{"d_shared_expert": 0, "hidden_act": "swiglu", "normalize_top_k": true, "routed_scale": 2.5, "lr_router": 0.000689, "norm_eps": 1e-05, "beta1": 0.95, "batch_tokens": [65536, 131072, 196608], "dataset": "wikipedia_en"}
Below are experts of layer 9 (counted from 0) of a mixture-of-experts language model. Rows are named router (the router's row for the expert), down (a neuron's output weights, with its number) and show model dimensions 0-159. Each number is 128 + 24 x the weight over its row's rms, rounded and kept within 0 to 255. Numbers have three digits each.
After each expert's rows: "comes before" lists some tokens at least twice as common just after its tokens as in all text. This comes from a sample of Wikipedia text that the model never trained on. Tokens count by the router's weight.

# expert 42
router:154111129149104147116138163096157106125091091123137133177115087152147167112134140089132144109151074127119144103143148092112171135116139100156138128128126096195112126109149166089152152126133128134133136172091141168123133120162167117112135147105130109122133150136182166147089128147121125146117114102118132090158074125132145140102125118135183127103110120157155147123112128107080096164163126134129142136125104162166142155128137139143144102164162125129148140154124106171106168106152120
down0:159152101180107131091126132133135120112106123142147128184128145104149166154142159076150104137128137116137112128168131123152105122122135102179143159158158137125101077121114142112139124137159110120077097149102106154145113135128139103084141149119152086101108107146158160104089110124159122106123107091146166093109103116095158132105155094112137104111131147141125123085145117145127125139123129143140105153113103152107075106121152097157161083129142167160118111158134082132098169152153119
comes before: "\n", " ", "|", "-", " The", " —"

# expert 27
router:064135111130131140139124118142059149113125163103107133123134117105147132105115127155105112127143110110105145095085129114164135128126141142162136111092116104143151143136151092101114103091189124073079144138097113129091153159123149114155110096147151166149116102118133090133128140141120117107164142149138145167079174114126121137094122113075134153101114175153127133138124166128159122149150127131099147173175145104161171110156122155114128141110121106115121120114146128120099093142109098
down0:073126098150078117119112133157131129137107139150134137105140155173091172142106144164168143134110146146139115101166132139118137109108121116117133159098100120132116151113117143104137110102145104149124130162165125132078095155123108135126100145115156126148129111171149140128188136162156128116122109153135160150156100168099163074111131158143153168158121102145094167118105129147178137124116129162094166153142147162131123159110152118143143146151110169136119123163127081119096113148126177
comes before: "0", "9", "8", "1", "2", "7"

# expert 37
router:086096131140166102138122163162133110110121116116148157124144153172146143158122096126171099167125144151131100105154139096124149121109120138113142127103105120113138100160128123111112126155174158100095087173153138172127103142144108151091155142106177145129121138145119128176136150142127107157136135171134144141131126144129083147157088132068082118147126140163091170115150100165103088144170137124136100112119135167093122115095101102162123127127108098168152106139124148121111125098137123
down0:138101128084128140145134131127123160123134104108152126093092101134120173115103142111122149155136136102078155092064080133101098118160127094183156144107116128134126111125109137149136128131119147115145119109085143114156107111122130171123084092153114141156115125111143110087088126148150116103115071079139101118158117102122172101133108156116148120108099089153145098128127128079121140094109112153168093144113136091160100141140119126155125076109139113107116117153103131084136154125150123
comes before: " the", " a", " an", " not", " which", " been"

# expert 47
router:149163129138128127109095130127163146139166159137139161094060121095123126098152125121150103117124152120143145117138098104133115164139098135141144126143156118122162127150151127120155129162153177125085123086157133130161153143173152085151096154164124133142113140132155136092156123092118147178097125137157115112094143132123106141154096098121141139080141119123140136151108133073140145116135132167099082164114105171153131134083093118137092143112138138163143101136147119099141152098075104
down0:075151125085115123075159145144072096099163154149095122138123107133152137145106091107150101129140123102112125117093136122121168107193120165070126132124159079087137108136130149134099131136094108103136114149123131152141139082147147160150103141132157135104093129171157119120122101113103113149118158124154131112127127108124122116130125137101140138116129106139150129104139148134142158119129083179120140146168117140141190167152114094100149110144131118122094162114126120079129117120087099
comes before: " ", " the", " first", " time", " year", " same"

# expert 50
router:095114090121141131127090150125102142134131139142138156144143104167117165135125078178152145116145127112138103110137162105164139149093111156135115160130092094135134144133166110123113073148119099098092110128168157127125093133141126117127140136094158129103146114094114124114104150134144118134154122151143117163167159115090139138181106158097104137139141169167074109131197092161118143140172131130135144112127138171114112100089094110162155131141114090162113143136121101128117154122144154
down0:150070141091093162194133130118127106165083156129115146084123145139134124157136151121132149092109145123086123135131135119159109138123119150110093100116123087113163147088125142156104157138149133119138124123126113107164126117093152125164109071146109165113124095111116129118155123101114142176125136103125105089077159127079145105093132144134126134173110076157135111106119130118179108137132107107124113139144080121139160092109126099127116132129144110116130138117157065108114121094130107
comes before: " a", " the", " and", " in", " which", " as"

# expert 8
router:091147127137125165131114134152127145126107150086121079129148127130128130076156128112091139170165125130120134142119139068096109136138116181148178104133112137075150143101107126152164157165128092155149139098159130134144132090146111120144168118112149168108131151120095120117146101096145122081114117127128121083127127097112104129122137142154101148148115168088129088140100148138127123169082111158147102117162144087128118165098150123154131110097104116107162152098137084137144118103117108
down0:130143130149167102132139158110108133080128115115146081067119104102124121121161115155147120101153123166134102124097083144117173164160104151200126154139125156117126112113110151155129131114131131147154169143140144129117142111113130147173143155103134126151171155121128110151109111129143114104118132113111124123131120092126106127101147131173103091154127156100136126169064118133105079130132149143098131093126099109103078111080144155153122113162142173087120159160130155112151122133108140
comes before: " of", ",", ".", " and", "'", " States"

# expert 53
router:125156134116151128117129113141141109132113122125145152094157097143162141128094149099100122153128137121115131106112107109168133118163122172150137104136115139094120120121137099105128074159118145127143151074113136123126115120132152114122105074173094129117147141126147148105108115099130150174106141129103102077111155092121144134172099150104166098162123109127098117085143151136150150142121115091146103130133123091076097111062174144126122101112124144111136102184135067147084126097113134
down0:106184138129119126148102146116167136178141135113124150096140119114104119136142090180122108108110188140133117141122111112162147169099134124184115136110085134163129153120120161105135141155155152137118089129102145111161079101149131109117172134112123172154142148093113137132139116113130145135119079067116086168143154145135106081156134095146128133112149141171126063143154131102120123151121140149115140088144118157102111163144139155132123121116121128165113141090135118146132126135171115
comes before: ".", "s", ",", " of", " in", " and"

# expert 41
router:067154132137172131147089112143091160128110136143105122126133165173150091133135147117103117141147141151158158102110135132126141123130155162146089119114158146128157139155125158166175134133168139144115109141150130096158183146100143168125174078155125121159133116151115135105094109070185161137169120128121122123126146116129131141157130168140131155112124174141115114139113099095093140127120152085133141088148124115101112145150163122146147150136137156153133163121090152142152116110118166
down0:107105150120154125091124154133138117178127176147129144119147151129146158150143125148120098163087116075152080131132124121088130178124101114173125140128164116139108111153100091121111157136132147111144156132141126131085107125129152139133133169126136169127145133162134138148097128142122126138120104148104147138137098107135124129133182062106143127145105149070140123138120141154162094118120090150085119166114127149074116137134084168119073112090102143133100108137108146116088086125141133
comes before: "\n", "==", "===", "The", "In", " The"

# expert 46
router:126147151123134123140122171149113105116112095142147112113110116143127134112133156103101154136148166099130155103136141115132138101165117144124137095136097095088121167088091157119145076143095100137159164126121136107142169133138158120151132147103128120160148141113071164083108154105120180116107108137112148072164126129110149136168130149127119109183123098102140088100098157153127116151127106114115156110133139105142124155102189099094107096151150166110170143132159114146105121130103143
down0:100138125147163146143123106116092158137148120131110138089143120136129179118090139118100144125149102140067096130164082088163129133106169127134144138084093161156119126145139130076129183090145112173156131115157106135134123115150108141159160158149170141135131118125124136118152134096108151113106102160123130114131121099145157142115153102092148132095143138178126140098125082123127134152115100093137128164155098155146076105120138178107135150139123098134096133122139122117135175111171145
comes before: ",", " (", ".", "s", " and", " in"

# expert 0
router:127148098122140141129150145150133141141093150112142132121138102133129108094107116111125097141133106158101181138147137092096111147149116163127169130091117099106103129120098127131123098138084117093142144168128155119100152127168101133100106143151121160134118177126074109099107134075141154091141138094149126077114146116107115114120126109155088117167078097109100093085155143136159176142164145117172130125128124149124127139086176121156113136130117153102157104158110072128138134143144135
down0:132132172130121142127121112157122131119103124089099101126131142135165143142131118172115096086139121150157150111158151108140105139122109150155138127095173174141122133142130169142101149156141129098130147099133145151141141131099104116126125140078175133130139124149166167157132142067142107153118118107105104122148170117091124155124105160131108099097145151101142127093081155157135079136142099120153152131142174123117123121163112108095101135160151102117162113078142142102103087070093139
comes before: " of", ",", ".", " and", " in", " ("

# expert 60
router:103119123125142153110156097144134114141161129161150168110130137082192133089171165099111147111138081104130141121107085122121093139106117090114144095142122119165157157159096123117113096099118093079126139142113133124135123127129140108120086121174155127133104080113111066166085122128104135110159154159128126154096122115168154142173149118080140142102130093110126115120124169104158111155169110157151140138106112120169134138105155139109122134131142136107143094127130103114125125139099110
down0:134116173170145118114094131128137094076144115086123135133111125143113119103173123077154110114131094107117136133077136110131100085097072159139087103143155183156115137161154112138084095098130158154118120108171145082138155146146123148107135135122136112127120131121154143088111074112135143152142114165135131092115154105152154124127126156149153119154134162137164110176141102089109092130123097122163164110099110149161134139133126122111145121102179117138139139150127121140132124154152140
comes before: " |", ",", ")", "0", "–", "."

# expert 62
router:132138093119125121134137130144128146150159111100133096097167092143135123133069092094126103165139088127133140088091143146131137140120126116105145149084146081092110111106115119132136112176114123145170137101116113100115085126106178148156136095120110116132112120122181170148114049136126127148119112144136129098100155118138133158141094121156094104174128143126110129122138128130145110119119103104134085173135168113063113141076121107103122114123118139092106149132122137096112085127134111
down0:120134121159151135110131100099096148127090129128109073091126139105144114164136122140142098105111130129133113104122110099129156134129163145147098154086137103147143128169136167123123178151169166158116096146117153142138158150147122161133137102147131095156128152075136107121107084108124124134172138132157133140137114115148137123115153131158132127098135137126093142134190114182170150147131196168128156108141124152103090137173133176139122120100121126143117152100187127140154100117161131
comes before: "s", " of", "ing", "ed", " to", " in"

# expert 11
router:071137110131121112129112194155093101086136146118158133105097123181084167139107116137150140083105136137125129160165135102141145129125078128115107088093111148178108132151119154109098130146102146144077108162138156168150083121130116147103124160095104149111125154109121150146138148098112107148147146165129089139168089139108073156139101149123108138118116098141081114117120106137077105130171104132142146140125133167133123153118137141136127122135101097138136112154118119136143138140137148
down0:098075159178086117168114162178118140100081134115132105106160127155132091090127149115110133142153129152152132132163134067145114102077142100156128147147128103135116125152106135099138136159126127128125139149105130120079107105117129112111151132157176133163139110140124131114119110115094138097100151109134113143150145098146069103131140123120164093125156103155103154104133079108122115151128115127155112123156142139133123126134154101143109040092127146109122128126126147157104092142147142
comes before: " ", " the", " a", " and", " which", " but"

# expert 44
router:082092096138123121091148121156107148132122107138105114170140133100098133135170115084139169114133124084118103125100107155103097137130128089131107124142098156166162116090084117101144086095144103143144156141115170142122168119101176123115156091160148098136118118107157160155089141144101127114146095151096147177158134135168139127144163129120104126094130101072108146096141171106177104132150125132129163152135139123150131155116091141130131136118112137142148108095106136121140133099131109
down0:075144124100101104113135122171128134128145159155140152098137131101142148151121128105139151147120126100137084109187119148101125070107067137129137137147143136116131124142092097099143110110144156098143101104145112105108131082124101158128123120106116093093140149124115135145135157169072103112075115112100138118114146176168144152142145144118125128122086089133124164155130139153089121117085121153184155162131128145167113130117154082120136144133105133159108111156134157108114137145142094
comes before: " |", "0", "5", "3", "4", "1"

# expert 22
router:114123168118127182133131125130147087097101130084143100138129136162185160119166144143130130147143147124109157126138151097144171136112111096186180144109097115142110120135135141097133143076138126137135123153101099151123102079190134127136098144101103115115111104144182131140106135160129118114145141072137141133127094108118149153108106167137173131136111123151156147129129146087114112164138147175147158129124117112154089127106162114148126133111159137118120133166127092130101171119166125
down0:151134154160129118173097140135126112102110174142123124196142138134123132145143128108078080115133113104117143111155110145100139141171154184062074107157176109102147140160134124113116138140117116151116128111143145126150100169124104122130130150128144095161129122137094112126134125116098085082144115107135149106133183094176152122139130099110139147134162139102077140115125152152090136141149136128069160074139153156123142139158125144125147128135113143137139134122131135154123132129100171
comes before: "\n", "-", " The", "|", " He", " In"

# expert 20
router:133111144133106135132143146134156151141154140163130157088092120154129128135132114173162126111105133152119096121101072165151109117120082142125151098134149160158139126140155138109144162133125138117106092152129114169146108122149075114146111111093109142166106126126162123126165145113146125121144150088097093124158105116116121105161080111099073132131144089181099134134125127131179142139134113122148127165120159148094114112153100098149080108157141165166152126126138131143163104083082123
down0:110081146099120118115106148112123112149124127177148129116130189119152133055109109072132157143177156129166123119171104154108142136139116103109159134130136117084120172152133114149103119124069119118163148117142132140100127144112127138114177081130143129103161154119123145146118091134123064162110142126145119149151101153137140169128125121121117111156157128131154074125116093140096132168111131121137121113105157141155187109112125132151121135088155112110139123104137137114095144148123160
comes before: " the", " a", " his", " an", " its", " their"

# expert 56
router:148101134110161110114139143151156090146108155121141164154107101149176120145082092156139101105086101148096125120086093138090165104153152137131129101116095104081127114119115159105119113139161091109161167150105134102113132139114141139127099142193112110133172161138112114103116123105129143108124118126174144090091143133099129095112115125123128129165116113113084120084148100154138118124116139118136133116119138115139115124074166114146117151157106164105153140090077093140120105137096151
down0:145085090153089124126125079099142130130149127116130116163105094082131151147135109093182106150092101069126141180151130123115141132136116079144125159154117091137140136137119113123136166154093123131138126129122098110118125160128116119168088116110130145169095149123133140147084130106098125151110142131127143138115080164152109161098113135105124142123159096120143146141132109147147141086099128119099105146130115164144153158084091144127130109146117111061126143146142189113166141099116115
comes before: ",", ".", " of", " and", " in", " to"

# expert 39
router:113102152127153125158132135091112113107113107120112103096122114129152155106151152159129084132118184117121109163119121146149109119101122083134092117141109140104130136146159094107127141156133102114112105138158062121098164130162095101142124153117118129110104093131151125108092135117117116122150096092159097124073103117124147151094082133112166126123111101150120140122092144118089108107128122155140111115126122170177097093142157152148127138147124114135107143175092106059147156169163111
down0:121124142105112084129135139164135145143141073147127149091166115112136097122110125120145125145137146130120120121101116143105080155125176135137130160131142123096116155094104111138148122116150131119119147113103121171093123127091095124155142106068116093128096092136091124189120138129078130134131127162140117138104127154118072129105115162154107129110097134117170144107144103140119141127118186147108087086128104112160162137136094130165083169114146130096068122137155166146116114156151128
comes before: "\n", " The", " He", " he", " In", " It"